From a checkpoint of a small mixture-of-experts model trained on Wikipedia: 292M tokens.
Below are experts of layer 4 (counted from 0) of a mixture-of-experts language model. Rows are named router (the router's row for the expert) and show model dimensions 0-255. Each number is 500 + 50 x the weight over its row's rms, rounded and kept within 0 to 999. Numbers have three digits each.
After each expert's rows: a language model's description of what the expert responds to. This comes from a sample of Wikipedia text that the model never trained on.

# expert 46
router:462540553543451370494447530516514533469443485541434440436526523470468529491502532543595537439397422535499521528503419493494445548453472463452563469552469453431482458410472485518522472541465446493508566512577564516559534485499533503452507487477550454470509610492528485420432537468388542485488537476543511530493524418451486493515511521433632510613568417546417538500504502484501512539420586441446504435458376508472451499577620477415506548545538591513420507515497452401405544605576594507581398454436510492526550468483494584502415470523541411548451546543521511458461480551586545468496484432508469569573430491391508489415556467458492549541497528484513551500494456601514554456516449471524567544530547494574470440492566525445512468593546550514485549569511544478479497532476484
Month names in dates, e.g. In June 2019, 14 September 2024, plus some name nouns like World, Christmas, Hospital.

# expert 36
router:409503504470478485534478544491460430467487552386478574496526498569461569518450479603481471485492496556561490487499446547488521503451525544467547536537481473422504473495474504490524428506411447482454587580568526500575574492549473512535542474438606481495512412568469477591501492454522492390506377494486515555439560541449541419442469579414527551550444441434546518493388477484473514552479372574521446475486503487496453360496523554602518490529537511445613522466494379447522476513552499523486527462572487532423528531445560450437456425420559556532585544532528556515434508494413569507461447639495544565511557510526499557549387460470556552488544504536493553523464505464449535511528538419520553559539472468474514450558520523495526542478507557572478549544372448569458541549454480
Colons after labels or titles, dashes starting list items, table pipes and semicolons, plus introducers like including, such as, See.

# expert 9
router:424483569487385529427482513566536483499401405504491487498480506460492431543483448607459430391503511497564521535499515485572438555491496540468452541485526513518457562436478533502445622478433529479483454468586517444510494561524468462391575538412534498520396441421486454553521496541507553534467436467469506479532510636441492497452491519425455585591499544495523531561516507499371556543511558494424518514451531429470461547543458532592484484389571460433547465560534482494470500469485516523584497435458526547457573469535497586543434507389505429502517465578526478566493438427544506450505439549421486596505481492559527519423477502581561429448571512533493522423463462506503451522481447549564487498465501447523476537444519504412526549544504630514370533546486549457579451565540479
Four-digit years and day numbers in dates, ranges and tables, e.g. 2015, 2019–20, April 19, plus million after amounts.

# expert 49
router:418535572434521573396533476551559580467447473434465505512480533519428536478524539518528502375545589574617465559550467638493412424531479472550571617523557392540519498421528563484452481523534548451524534385532531527502452499525524461470484513372573431572483595520431583473531430562533501511451472475525444472559476537433504453540437543504608513595433532464449575569500514501562555570509557483444569488459439537492476472525481608476568574515587550482518540450490459585467533553471573583618491505475489484526507537499495570480476435562413568455577498559528477510511484505550481440520427528485459515468512542524521490513460498553467505523432434468465517446539514523485467531610429533494550472499532529483369459475490512467534546485537582475483538562537485481458527493520475
Dashes in page ranges, date spans and scores, and year numbers like 2011 or 1858 in citations and lists.

# expert 28
router:391538629489470533438461555494509509379547519484468396520464539540449478493405532525529507486527430568448499445407561540439555582477527486533481487534478412477553545457512517572475557497571656508445496430497480467501564478527489362454549476505521452537527400489553491427444417488570576475526452497500583439430545507455430494620471459431559588543466452494428578455516535489439461532453386522552442559541459499419446486458484561471486460532508546512461470453537432552496544585546518592482495462470453455405502585541462554491509516552497460498586528516508476554465476444520489460475474570526566544488505532458576518494465543588502376534490423520541550542505535534582489457579529527523513613532488541450508548411506488429497543487525532528498528423526472543462562534549550
Newline tokens ending list items, table rows, headings and paragraphs in structured Wikipedia text like infoboxes and tables.

# expert 52
router:541522501514556440509449567612482460500480481550454483532520476548468509575542433566532572532528471479512545528589601464555428504535547517541434530498476492520547480522526508543541409566488498445481471527488544503484506544534446412463511377466420415478472445487456512552515516478513481485449432466552563365490503483473521434425456525545583432563513477469443570547484405491488519472406579460536464508521602396425464478532457482487549482537502502469450519554462446470505552500472505443492504422475520565541542501502455475510538372499561567502537468583554449542459459552547495474489460602569460480505593447493494592524389454482523477514624469497540424474468470506471432488473475430502551466490513511496482534457466544410518566426628522678436539465437537640490546412451480
Full stops ending sentences or abbreviations and decimal points, plus clause-joining while, but, until, before after commas.

# expert 4
router:471604504628553541517466494549558486453463507428533480607488547496535473526545510569422494525546519572600456493535490515570488473474451539512452463524462489464535587515517536531539587444496495497452471523451593491491507541542493586455514449457530423528447515452515458500483480567485549501551477513465532389402400586532462471513489408542484516571506585476466548445542531443498445576438523553446493489553446555432420459446477522508479584465545408475517480598503477467493547532509453490462454467517474453446461477620411516527335524445536562489508486577489456522475479506485542527523550546548477511452526392515548559512386577523425429489538484399391471508405433554502562438528430509457558484440576563513570489568466659460534515469484573528480478440454518530501517512476444
Forms of be, have and also after a subject or pronoun, plus predicative as, e.g. was, is, been, recognize as.

# expert 15
router:487424508461553491488520516515529507467434446432430426505504493480503596506482453526585502467452480617482544409448464499470449579443469480493447460470494519446481533536549555434458585551513588521559467532518515401550503459462398485451454484361449507534404457502494534589467414628532498499519560515457600550476524581566493421477464519533493529477534552508463648503472426520517491535519481550442492549592571490474468470501507571442554554516514566488595543505534403500476557517456480565534514522537512515552520517604497611568511460509505472444551540455472491481514503485535539467492473545521517510542525509471544486489433493486455493507501488468503471543486470606376404554475479418504510648512425494442421409485469620475521461472508486556377496532496436441476512383571577
Pipe cells, closing parentheses and commas between list items in tables and country or place lists, e.g. Finland, Sweden; (200 seated).

# expert 13
router:476412485558506560465450534465502427522455493414541489473481498432538471433491398451477504423492494478568490397484510497469472606441526507475533529499467481415493451553546572484526588493653500503463623510535571501593459458536587541466546438484564431554528471416518470557543506544471440491525591506520454535537538466521515574506507515485525520536516466429350547416481462504540552572506478462532489514461505519454483463526592574586525508450420569563500369517444402513496548449461455505486474519551482480444506546436371502444452497439492520484520567550486402553503442556475489456561418500529519496516492496505564542589523494520480543452487450451505511503530497549428370538446485430572490577472482446553416497453553559444539547454549544453526487518380422520451585441448537
Articles, possessive 's and possessive pronouns starting a noun phrase after prepositions, such as the, a, his, its.

# expert 0
router:487509559487532498489509477565499502592422475511411498520519526478525499483457389513495561559583509485465615507560554509495417493499508499490577570450421486486436485473533518491592434453449577533479486506535568493528491492472459387491426431483476481452560451523449533571539452529460527519484471518510557420505488497449466412500431490508618522561567435408456486556454450508476543547470536486540431504490538469509365463490467580501578454451579518562520555515541529615470485561456499500595506522414443475387557490568506465471447400448567526477573520510538491504453519511557524508572523569552574479547557489443432478462481482394508447533593479516524463465512615569516419491503471487550536479474530513481445531442436478420557497480588567578519580513408517617542537406422612
Periods ending sentences, often fused with closing quotes or brackets, such as .", )., .', usually before a line break or capitalized word.

# expert 12
router:518500513482544425477539517470522530531468557496432481526527551481478542450504579546460509494475531441563480425475526441509447546427419602470505519553495518448501487572616525525403459549372542460409448532502440532435542529487505468470560510481517468608469428440494576472623486524553509503570505502566490448469454494475507409513497408549425507493526478414567493444493508410460429505493533619516532464533572418455426501590503443451525461507502549500478596525498511446492474482500410566501473433513525497532534562640487471468507486477446485480529420549540478460429472458446576483483514607398509507445537479599541572486408479467477539395640404575489557521462562537491509483600462410493569526433405530446489572464492487478529554457548565501441494500524441542465543462475495
Final word pieces of personal and place names, such as -ia, -ie, -ina, -ey, as in Magg|ie, Plasn|ica, Chakrabort|y.

# expert 42
router:479488493548533525510555427512453540547397483482417457454474474429494569518543497491442479488361463496586480464542407523583430571481430482479455476550453493529477482522441457532518556481601535544411569507580569539523433546479548530406504467477496487456397496484520565525398435552544580415585542502407467468485491525535382411510418497524450532473523461475477488540425473579472479532461443603440495542581482508463549491452495564558514497497452669446597522534508435549474505539590412532552468478469493566552405451472462532458556480458506513482542545508494512511504443526470503511550441531586554543559563549487498475419547444507502424450431402482394515474471499565570458414456497470519450573464463467367481546491476554510562484538507509532509546502525472467516492500419450
Number tokens in scores, tables, coordinates and dates, such as 1, 2, 000, often between pipes or dashes.

# expert 27
router:498439477431573497500473523386482529475495524436514575505506452529429522552516451517502510471527473504576514502520511491489440493449503324448436481463504558465554456523545513506464506472657437507484528521553529443606554579488557532490485487481473513499502445454475484550510465508554515485469467463498608521542510567478459458528527415499451484506577500464400546427488478480415605488477533535486453514535545537440396528522528501503592511447460518505563540495495415431509536492590573566516482527509390474529571435481398435544408532502483533500484565509488390502516567531395464411510528513462535634533479412521544577379507466500584420500582421456359483506480399528505522564462446501577560528453551502479496455463510481459478471459529524464525516570454413557581586462494475
Function words in narratives about people: who, had, has, with, 's, up, out, plus verbs like faced, play.

# expert 57
router:534478487587446456426511502537569485519587540491490519444506518534520455504411480562536439509465524522479422544497533544583545558449446461521452571441441491544535396552487458468430440496462487594547630520424449555565520545495456528524491499449581458619493473443514492573442421503561594424488445526542417472495473486376456450427514513451472424631463472467501549600439482461421488519498498504505528530486498451432519507422575610495503481581529451503513427480509464473474532548510518437598535502465538536541518571509474517484413450460557590518563519585536476525528433510457556525504502564437639521485568520515483495555438510555497499464646522488543471495440583529507466425517502500553482538544481465414390500585483551484487537469529547569412545503483508514526580554476423
Hyphens and en dashes in compounds and score ranges, e.g. Right-handed, 0–0, list bullet dashes, plus endings like -er, -ly.

# expert 38
router:458485478572566496479558458491550495453465467421590534417495504420521400534534393534478581512498565494555513518542552471507446506490565508480537555544382376522506378516506483549514521480482645506485565519586579459474555449500527445442567418489567542546459449448497589557474594545473422465504494514503507458444444534561542513607438516469536535491507532560491535474415543549513555603450435483479449530559565446466478474503482505587551522526538508482588420475523449458509583476462533460467393419510486517477490528595549582460497471580513486522509581497493460519511416517503466546459508520490524525523504513458583508538475439543538409414563496532572518465561526585525500561436525487544506550480510479527495570529511506515659615514549474511484500455427488495476619597497428
Articles and relative or demonstrative words after prepositions or commas, mostly the, plus that, which, it, this.

# expert 1
router:473571495538476504452516511456486549498477500489518396539478504430566426477499476563523579478440488494533581514488556564433439470414484532435540604469479425567503520485472597533373514451508582496552520519469503570465462465457476476481482520511506482497533479485495541513567547519475577514464485463530488513487352540473462501510522449454565514552446445466426475551475370515561481567475544559532558469403500428404532508561556499400489495469463438529582457575428434488422557503470461554539368441436530518559466430517501544425540473471425481389532474443560443528474448476463441483515447497512433506453470452528506565559479500520479507435464581570414489481487580594590517432624480526420500445514520481434330516486502514477527531409490515573505515431407472499478481520424507
Short letter pieces at the start or middle of split words, such as en in enjoyably, lob-b-ied, Fl-ens-burg.

# expert 3
router:526543517537568432501417589569523534459531496496440421431453504563400472600488455545550494445436483503522524412527545477535422589410506520474551560616494509574522521391537590531402578540542478405586456448544524526544500447469486452520495439559463424528458535469484489461469423546611565495526494447402477497430489529448418470488485367518462487545436552467447509463420422530503527532452422540475502491467480442423515490488535471530537516559420498542505566461391524473461501539456440533462501542507521438574501486497460546481520491553462488520534489530492418556426463482636517512433521586477500503506494494581454480455476564589496523533590444524484475597460413564449582507583491443509521526494402514412449513487465504517566482461540431526496479572430452544482583523482553
Word-internal pieces such as st, und, ard, ot, ect, inside longer words and surnames, e.g. Satt-ler, encir-cl-ed, b-und-le.

# expert 7
router:479495520472491461494582439483582468487493460508391511470542551456494528436501471446545436474517503572591437412431541489541486489529466489621492509515447438482440435443463513540537519472567473501457636444586502496495483533460529626579522477423550509521509489481464433514500518414422484427516523501488522536488522590532463570582548516392554505578507402553427539499456482459502494539512490498457489515522430522489488452555578591559522477591483585467495475510538420543453556609515580451661509485518435534487571503464484555527463456473498427558460581486499490445431412545427562525536461537517472569586505543522540522442537404529437504422440526500477482420465470538525554497474391431492523581585526408601612464498579490516490481508491560459537539544550489459492565504481457
Column headers, field labels and units in tables and infoboxes, such as Date, Total, Length, years ago, Gold medal.

# expert 6
router:475503495519466575468467480488500595502418548550553442550462487434467392548539528533482502480474530431554508540485582511471419460528472416474433513522477399594539577510481567541385520517444506599564505407526475482480496496498505524462559450439487431491527376378410485416540485551519565479560463480468435507466496505575480461500472482424474476496530498485439565466549406450521584521441577514547492538520529426500507488459459522581550500454527377461477461605469499445474522485532483534454455457555484478560639430535455502392547442562544487398467509508453440530505481501447508459503522539615515528478504449557508530506428504515479527533593449550423495605407542574498468477585442568458508510490502463365522456440493519432482582436561497559459478580448446457472542491472527
Word-final suffix pieces completing verbs or nouns mid-word, such as -ed, -ing, -ized, -ment, as in flank|ed, crown|ed, lint|els.

# expert 58
router:508497481513585444385462544515586482460462543482477521440578469528540464501456544521576437484543500500478577438465604488599445571424502450574491468431519489482467447485521472458480487443574465539469523522481522441438499533558513509501485352478536456434466504480512480514441520488515520468543421497527469491505558543493463570449514458524543555491502533466393568509504522504522413542470543508549542442493527470372488542489492619506561632477511400487509470470506459488435588481401527483514532487587497439474463437613501518495556432415488437506503562437512482520514490480464562576489401502523544536614493556517557532453463561523455473488521409486513504463531509493469437409571565522448475605579459352509447448545561534418522541484497528526363516513483483609531483573519619
Equals signs opening article titles after website links, equations, plus of, colons and quotes in headings and tables.

# expert 47
router:485539455562541466509481615462512552489483507472466447540480534455448494547440551497510543534419563473566494459465403518477457459472431567477450393437455485507580530435449511493459494455476565350495478509508444584597500519421509467428570471531580539484454527515543554448620548539493553455533494475543511495463468513418496486492467575475464519527373468458558500469466474502435535551490425522551543435596543453455447481406489535459583485445451502433614529539412535499446585579421443579432520528504549537455502641586518546488428500429477458547530565464491489473434501516540481548509542519447471448523545393566508436547472486528464470459486459556443523479459546543456503536490521524548555513475430541540396555490462501582485525369426450498511559419495454570453571510536556
Single vowel pieces ending or inside foreign names and words, such as a in Suda, o in Bilongo, e, i, ro.

# expert 30
router:510477507453549504450462423448494515457547458450486452536527484439443538423475544481536459390444460566637522490500450493527401492523508541519504413510413431488532515406478562431504535488583476409465565528513623455539538532508521541562544452478521465478541591506471486521442477461469492429564513450526493504440478599478531584600436519536514601522518505508431552494550441428477427578411381528540557514623447463436430429542517568539488561491589613529455441507555474580411517552560556493548490502488457521403483465535532515540467464500559527450543638505498483454550524489558466490574462469438562552599511482427478503484511520582436436473486516455461514416493484580463546501454429476477464545485563480554500445495449503535468429598468554510524522501531536467414559527542492
Forms of be and modal auxiliaries after subjects, such as was, is, were, would, can, been, plus words right after table pipes.

# expert 44
router:402464539486582434473536473556463513505460509562512494504504438480477488594463507539520464479371495436542565463501474448443493545470507505356474561500411484573555577462478554553497539520538504463482510437581465506478528585455530426491514425447553515424498422423410459507497380617496522473502471488503433450438488490579507446488515498486465465465500429477444574445460475482436495505510470451390503522499522446435503411429524441567555485428429453553515459528552420424453520515450464508468477519464500566560564442527516483431467473423474574414546388468586419482495437478506551555572519515478551599565436508489514445541451468519400471477549562493498507575414535468478433511555471439459469523508429493479447573671433485477526522450603552489453510546511418489464527500518470
Suffix pieces completing words such as -ing, -ive, -able, -ical, and common adjectives like new, high, large, same.

# expert 56
router:512484448507494422578490556518485528405499466527462484473445515505442476467492531498434456553523579584489504565544484526545469501457478494395536468464489539474484478509548509514542492495499551426516539479477433435414554603494453406479558432476536496501497470532555457542492428461467486528466502510463514448512481465496454503452468384460477546518504486491489525590542545562463518505521539460563483460469534393576498479588554472464469572524563386420465500535403463441426519628558523508482507476531473553464550480553436495444516502458580534495493441469600522544389401447499528572528473419547545559565624548527634558516555539489445493419480489537503495521492473539471467418405409442495569496669517455557577450467546487474578546405518563478404616533481487578475473534546549
Word pieces of Latin species names, place and institution names, and opening definition words, e.g. -idae, University, located, refer.

# expert 2
router:416464528382494515451505425522491504411475506512383443476544478457489526531452590512510486453494515520559570458459474527417453436463495503447525522503463444536528478440511539476556575490530485461516487486543584495517548564401408523568511492388537481599490495535507461551516405459546540522414471424535505542436527515448506461458494455383446585520477454454535522463502578468462530528419504526497515452530500417542392430498501492522457555456544517491405487546479461480508509526368527516534481421398482537472554526577439524540498534486463502408496496602480501626586415482543585556483564504434588635489551550486593570484497589513523465440441533478547533515515585467400471514500473509527513467496555553466552511534502523520567593512649556510489539518491493582407502544511481
Four-digit years in dates and tables, nationality adjectives opening biographies, and century after ordinals, e.g. 2024, French, 16th century.

# expert 35
router:439578574519467514440438514564471592513439402604474514537518445494541473587510505581540508481490510471582529513498444490516439537520515503407529518485396503546467521631521493471452591476540522538543558515496475511586487503533435491500551521506516459525442513308468509555506449516511546431445504483540454488516503535417459370460459397462566486506457475493510533472541497513389488453437596491511500528539537433406557522420512456514512521475507437478535451524500410514532530458503451440467460485504496534539561527572467592450536515524433586408500446584501438577547425442538489537513556585600489543463529497509542498471496491543501424449582414490504538574406593508507430405496449544507487481506486522407420583503532553513568548507585566499471472512437417584439559507464485
Hyphens, country and nationality words, month names and numbers, such as United, German, Hungary, September, 20, and single.

# expert 60
router:422547549484543452428436464460498536438422411563539468496536374563520482497464430550568613418447488465505473549397520524487431564446526525427472520508493459538521492463467459507513471499411506536477608519480470507487456513437481468434472405432499503488508490510500553501536382620480543489463526483445544517484432438521499437471476513492615532519572390491446543490536425458526518516495558483461513423474478430412493471487609419515503501490465428543472488566508487508443488475452504524496362524522469581574595456590539535490541528552561480390494509483537435496446446535577610438535475558505510542518514473524543545427424573576413476441585544538441596607500461527481420501540430487468546529495476459412561541495553457550481489421569549492460550461453505471529574483497474
Modifier words before nouns in institutional names and phrases, such as University, State, General, public, professional, and endings like Honor|ary.

# expert 45
router:559614476544525447523386524531578507430485494528495474509536478472511549567480532573491506500524504520488506463475506491504513546495470476423454496492503466573502586555519445538506536495440402544435555573517555440448497577539494417501428465516607412450474562486555417507478382547549487454452462442462484502499436453466424491547420437472537506520412404517412560515503476425524540524527501510415535570537463539438486503462597454443557434511592543537425502520598480484423609480519501569469385480479448509577574439462393621462478524512514499498582438534495488460554481428522558468472579506559474545496577493529471557503471532539410464490491543608464431608392453489485512486504478464485561543514446465418436551516492548428595557513519519493439538517445409539519548529518436
Common nouns after the, a or his, naming people's roles or activities: member, player, son, coach, work, team, career.

# expert 33
router:421518484563503370529463624594550589437483479521540560501485550543587487599400510566454491548505584539523452526441518535440505485502537459426502466481468439482579403483484591497437524468465529531434451446599567469578485491488427397481646435398524510469515400479569527463512541481465467529526537489478507484400512427521466565423425452555453491459507493480502475483457455533403456504417505473560470520454498459515525569458551545504499546491493472471460486549473508507504515511478468553504503431500457547535561502562442544448455468406548454505536471501627523512501526527429418552532537509494494511507610558485510575558598498572501468517478575481526461572488549520447464392483484361467513512540592468582562493541432525552516499446516538552447481612448412498491446513513510
Opening quote marks, opening parentheses, brackets, table pipes and header rows starting a title, date range or table line.

# expert 48
router:465507552509470439451542466437487546500478457448501505527463395531491534528498497525539450526503404493519562522445556515456568441502473479465433505500433453551497521492472546469340558499487437524519471459525559470559493488446499527461485472482505461578425422395504497538471508510531557574540559434419422517535484524529455459437459426406454476545481373462424491576451484475511619557480468522488585446509433424465499515564515504515492545472466510478501431543545580509507477600492406432605457496357511594440571465438460529464461449612416483445540460492467454550548408583428474454490459542527419542515514491451539511535454608574455435515559426489395502604401475488523482472492373584518600547432530444435508466495486463517450474523510508528500493511539471452483508486489535
Verbs or opening verb pieces after subjects in narrative text, such as explained, accused, appointed, and word starts like p, c, st.

# expert 37
router:442586611501478466467422532479488538433500499519464420516450523532484439536343498541498561462567462555445495459467560536527536541466590468536486454509461409427517522531524497618441536460565641537461538427552518432504586501491520398422554447496504468481515418494544466438420432506575576486493449523529546426433509442433431549575435481449497589531479519500402556466552494522459481477442437592496458518556525517372517529425469519493554407476505575507466429491523435549457556554536486556497469465471418496337482566531481500491505461562479437542619471502466522533505521467542486448456506548517562512528482499481543549533490572594508370520563456544477469543514543534523451500487516469531505548502453500467538568474515499432486519526490547543470545442478506509452610592577516
Newline tokens ending table rows, list items and section headings in tables, infoboxes and lists.

# expert 63
router:453500522509593479475393466469468498563463524479442523493490443414500435530490424603512523481535517490516581553496478428410570453466539450593559559527490455457584495420446602454479533620535609517466425534492480603470498567486471493436513461484511491613480359387528570455509502535473511462465556597427477534446448538483468452488511470436504475544441442520497545406450566535464577511473485518475568410458549456446541540482512556515558456501450496514528475403451523498459494537543413492552507502544459480509446583525494466425603426509469501575522540503425502531543476558511586470524463454469474537523486475416515501572455538511501503424480511580439545600494497515553556410571475371490525479555502460554524466497407505535525506422425496528458482555518471545472570585468606
First letters or short opening pieces of names and words, e.g. initials G., H in Hickok, Cor in Corbara, plus -en endings.

# expert 50
router:421527582534519511466544534486416491495492581517460534572481453554530376489532530524523547469511485545573485434565521497553530461466509480477458416591438494521654585410646465509527564467475550454467495480543513506569546498500459492433535488457496445466557506450409490510454610601429593511464506493488609452424524540453441536535459475444467533523560494465504562518446437480522521575482401522571507583489451447492487520460573499537501500544449453472548453535528474505469617465415493455431438418462499572470443433534562529581442416505465459458447482506473450533423596571429482525564409550533463555552450469453521541483472550516439506527499448480480422466428480551382500502457485504417495530511574478506445549444479604489484488440553488566507559454466450520462606496481478
Subject pronouns starting sentences or clauses and linking words, e.g. He at sentence start, it, they, as, be, also.

# expert 61
router:524381614554618511515544543579494468465469502473529473415456487481568412560556550565544554360534399457610491476490565516540481512463424478534490471499458497539603542524469528440418601509492434522435479464492494421545460525461527485514474498516503510442475470473484522496434530537511512487541565466429527488419442521544385494515545468539534575480510533427562581562427516412450517561484524523446488467473491448515500380532510494504508563418545509428437574498444460409533609565444553563447474464483466543543552543465425530458446454528538542424495503532523452459542502494484528567397500501494554572566530563545525505546449484477485455505470445497490456543438487548539482475517490410500487558479576378637460412548554491506461539478502483474471448539490410572541586491548594
Pipe separators between cells in data tables of scores, standings and vote counts, plus rare word pieces like effective, consisting.

# expert 8
router:496448435449477380454499473449566557538484502530371491464570594498414582521508538510506455425510514583500491416487438501454484510496416516496540562575401495535521441410461538537488532467542540442487596483545617498561536563415543602535517483488556456589475514493521502511443389423402503465487405544531446541546513488524466470563563501437571609582558449446441544516503504502512520563527477533509546483511490499517509494601567482477531527483538613465535446590502488473422567623508546519482543473463459573447520553491456547457426487444503471492477564436497565544544496516503556555498506485507503498557573496520531525442555477484421524433410489410446559414542477528450510517457423461517530524607475444508580459515522468435533436579427549430482479568472486452432599508497500
Words in infobox, list and table fields, often before a colon, pipe or by, e.g. Preceded, Succeeded, CEST, Won, January.

# expert 19
router:469509507528475496514489558489539548527437545443557546459464502513535468560485529492496501527459525487546551499515573537458490487489561433367497456535517454512581594505565559500430435543472479529426515504466574430473445480495554403457506478475521394458497509391433484516528590599482408480488557485517567438505454480467478569547453416556505528498596461562505554565577543531435537539491480601548452513457487427460513464480498462526536497397560364496427459543522496389480546483514508558429365456495472516578588500532418564595575466439509495450484474594501468526461469459487442491554475515473515534492549469512467506527474448534512463474539533573483465556381528548483503478572407538502593523497473523448398540560568575567512611489611520590480556453478532507492548585418452
Head nouns right after the, a or his in running prose, such as film, album, project, details, building, plus him.

# expert 10
router:535403450536603511468469500539518529480532539384449489499589552481447543397499513475486465474506569514550459398541448531509440489478512509514565519609451404556550433463450594514576444535512490520495553470577544488530471564431493526522572447496573461523541564504418571450474559434505407439499478545535442510482412591534436435561492406492560492553592375450419497525442493468526429598491421498521502493411542495475519435589534559477557510481529574483566411499430521519478550599466498478538462487545388521425509499416543500517425449410470539553540560534540536517509535556468491510524434503534514451472479515446466499384494470437531529494463508478475510494566470587494523544462440399492548554526608499563604512487540537433440509470442594467478435498530515522488529474512442
Capitalized sentence openers After, As, By, There, plus by before names, decimal points in tables and name pieces in lists.

# expert 20
router:389511506533485499484444464567430481498425523493487414430518548491549516569499492541524528491545480502476525439588499537549442429462493475456488506429428470607613452484502493533528439486524446601505491490531600411495451437511473445422454533452515513543544404491397579504474526530464553493443473443536407442463500509436483545534492529486532509528563466456432435537433450468449582510496473572520541503462496440455388415468567635567538484522531525474506458473495486453479502518477499571619509474485417492449481434453506577471457406472502481502466500566434477525570417546480423475546432541606448518582547496487505519544524437481534443539557464520559481438447588487511522505505519494426457566459581449453416485448443608395544548404551547451468521428438539590554539478508602
Periods and commas closing clauses or sentences, including after quotes, parentheses and abbreviations, plus by after passive verbs, e.g. contacted by.

# expert 23
router:501474538475470492528491585578516461420465493492525509472574471449568509431540460451529454424562491478576544410476534450464518511487551534492542528462491525437482378536517597422516632534681507439461661534531511454504497444521537491431529402513509467513454396432475574516516447519469461494416528518558533498462533500528511498433427492433468504602473542410445556439440525488497559492458480497539510474500553484527441472555591531609520560455471516503478521466412445543544524492403488465553487546488563526439504475499414531520536538550516548448495531517452412570502455520484620554481482526471579506616543496549566532547470463542465458480498503473559451505526504535392422490481544459570460568475544439581488533570528620454606556515537471476428540518437467560479555498483477
Determiners starting noun phrases after prepositions or verbs, such as the, a, his, its, plus equals signs in headings and equations.

# expert 25
router:412491572540443465490445546599488475413384431459482483504428505565526493579487563535532583448461527476584564497505491519465423501411570503401491541465483474490481507554554545531479521442473527506486529482482536437549480543571461365459487488481473449504467495448512456460501531538475502537464528534539462469447451464481441546473403484504496464463429483575521410513566526436487471489399580600541481518476556464473498403452444456420480428432580472501504528608580481428461520493534513504535397442438416463525564494564425456444431534498524572381554508524542465496527515375544445512529522486540547537469537590418569539554483497533479419405529468512534491488446606506528523524558466474450518480512514499512369527482502531493578577431581518625547515485517413525414439517483525
Quote marks and the later words of country, team and organisation names, such as Soviet Union, France, Bristol Rovers.

# expert 5
router:440483494469477479470525476496398523485518531435417478463470554494468524507504506490543476412440374543563574460488568456448495492448523521535472524589453468532484435442462569497487463465526581463515511558542466507468506544479627605484537471459504581506560477476436539377502544498383517463520555524603556481434419597542452541557557423498551470539570419451420526486490477501441574457457509526441587425409468455463408478482486536473561501498516595531496521538474554435476459610459541501543441471459479543403559576477541538459493538477514529513455497455450464568488545488498518534487478468461518499582446649461508509494542494567435512525550400459406566484393574507451546519601520443552480529559385481508407470522584531434455472452487547463489490541457464423549498477448502
Short consonant-heavy word pieces inside foreign names and rare words, such as us in Markus, c, k, ir, uck in Truck.

# expert 26
router:467520453577488539481454518511500495429528516448422407516435540492515507486439506583630542466517501467561505470487530457485487554445489467471578576390465469553566423509523495514608514522439536515502546530496491449493496570440567420504510494424535474483386549494481645496469514525539550495415489438472496521448532531524468519488464470526522528506444461526418507454475472507392535505493540502493533476479530430465550571487460472457547557442453561482505570508373425424416489556422534519580513551468425480564464580580528513414576553442512545561550535555511487542487493468433524522530383459587463533466541549487576484557434517428529511439509460532408541509467422516505597524476470359547513503553330439558526437430460452505609488456564514514479446450448564477469497507523456
Single capital letters and short word fragments inside names, acronyms, URLs and units, e.g. the B, G in GCD, km².

# expert 62
router:469480563574466484479475491493399463478520520409481526544518514468424468525416541558420500378494410405568508526494500567437480417482460478483617520469437465501387488460540436539495463519443398569441533562504465536495517477515484531561572471426467494536547465410573537524462374587450488461449385473503506492508469576492436462532467523498565466527514442487462520446482518500456437546545561484583513524498393491460491400472520500498481437520554551517554503499491460457479571502472548522518505493461442467526495576493496525480486448407482576512594469572451479495459414474460542480535455547541549544474566488492451489438436502507546475433600365514538583506449470477526424483530432439468547521481497546495352401648468537432455540457573542573443497569465463565496493518449545
Hyphens opening list lines, role and title words like Vice, Chief, member, and man in stuntman or freshman.

# expert 17
router:488359584554495419583609475513526489502502427480506490399516480474600469589511489537517614333511439468552516486398513511471446546466416496506545485493429504495535524475531573546426573582558525501511452530494457457532439547380527512478496512416477490590523460492562438520457504453585594516550566478453476539451477526498428463489419504520477525454499532518495524495414531350452487573493563580501524555512486480444532478529524532515488484407529479507371372586508475435489537541439474564574565469426488457539520514479489551486484498523547453507528511494508529549451478531455473512483474496455516515564597534566472540534458523519518573450501457581535395512497471606526468481544463319472481542453481435523462539508546484485475547451450526512454515483509479524533570528568577
Pipe separators between cells of wiki tables, mostly after numbers or quoted titles, plus semicolons in number lists and table divider rows.

# expert 43
router:454456455445481354568538549508501546500564535474465602476540502564526475479545561426512415512510562581523520532526506563499447535510473482537528496562462471543509440436463519475562507449596527548519623469517508485553537601475521485508557512501511509526481449546524530551471507399524481463490426461488520475473464423514414474498387538457504510518457459482513481552388561519406581578514442545463517436515435517494460528517563634496536472405548507443535569485402462519442503606521561484519450425452454518432542528449409539504455508470639575573527461495532499620447498454455581513503494478577522576579544586482580543457599466549541523502425446443379557464561422509508497463477530458519533564588466444498528536535571499434554487522473498518464577552500470509461489561568496
Numbers, coordinate symbols, dollar signs and field names in infoboxes and stat lists, such as ′, ″, Height, Personal information.

# expert 54
router:552550493524562431478491474575517520573524479490462466556451565508557513483479507511576594508549447547496519419555545470513510513431543399475458563436418482483524469540484491522496497392527476533562505460550598503483483518538459518321449494529557470586576604560500465541499410560539576503430543503556455482469526611406416456573428496459472518562487461366494563503404565408442536528485397482495463531534498548547507530439496451536499470624505597491492505511419420436440520516458566547446427489577471565476540528503543563461485520438508559473551523442554494438504479494445519496516472476550475536549515509490589530496503539549551532435490523480570450426529515560471436477512473464484469575582506474508398487502529626479550612481507558441451475488441512533532510446531608
Commas and the words and or or joining list items or clauses, including ), and ", in credits and lists.

# expert 55
router:436485488484494419554401508556529472524476470508470450501540413494537469467480545561534563390481503556484482477533514481493436543481528511436492551466535481584422460505497521580481559506515530520507603452453435495481482519486431391501647499518517470530484457553492556577441462488520552478564394532527511498492417435537531429427538501433582466481499494416533445530493427424579504534449495471468474429470516462429483438458581478431511450469561445523542425549498468445455512506511470429454393493464499476494408454478448473451483518519483506465495431596631479561447492473538490571510494486538497493488499436477505641424535408515420424509505589543477505629496464500483422412450485408475616565518567568474489505509439465431508611520582574463446537566444405467515543440514521
Capitalised first names and words inside proper names of people, places and titles, such as John, City, Royal, Green.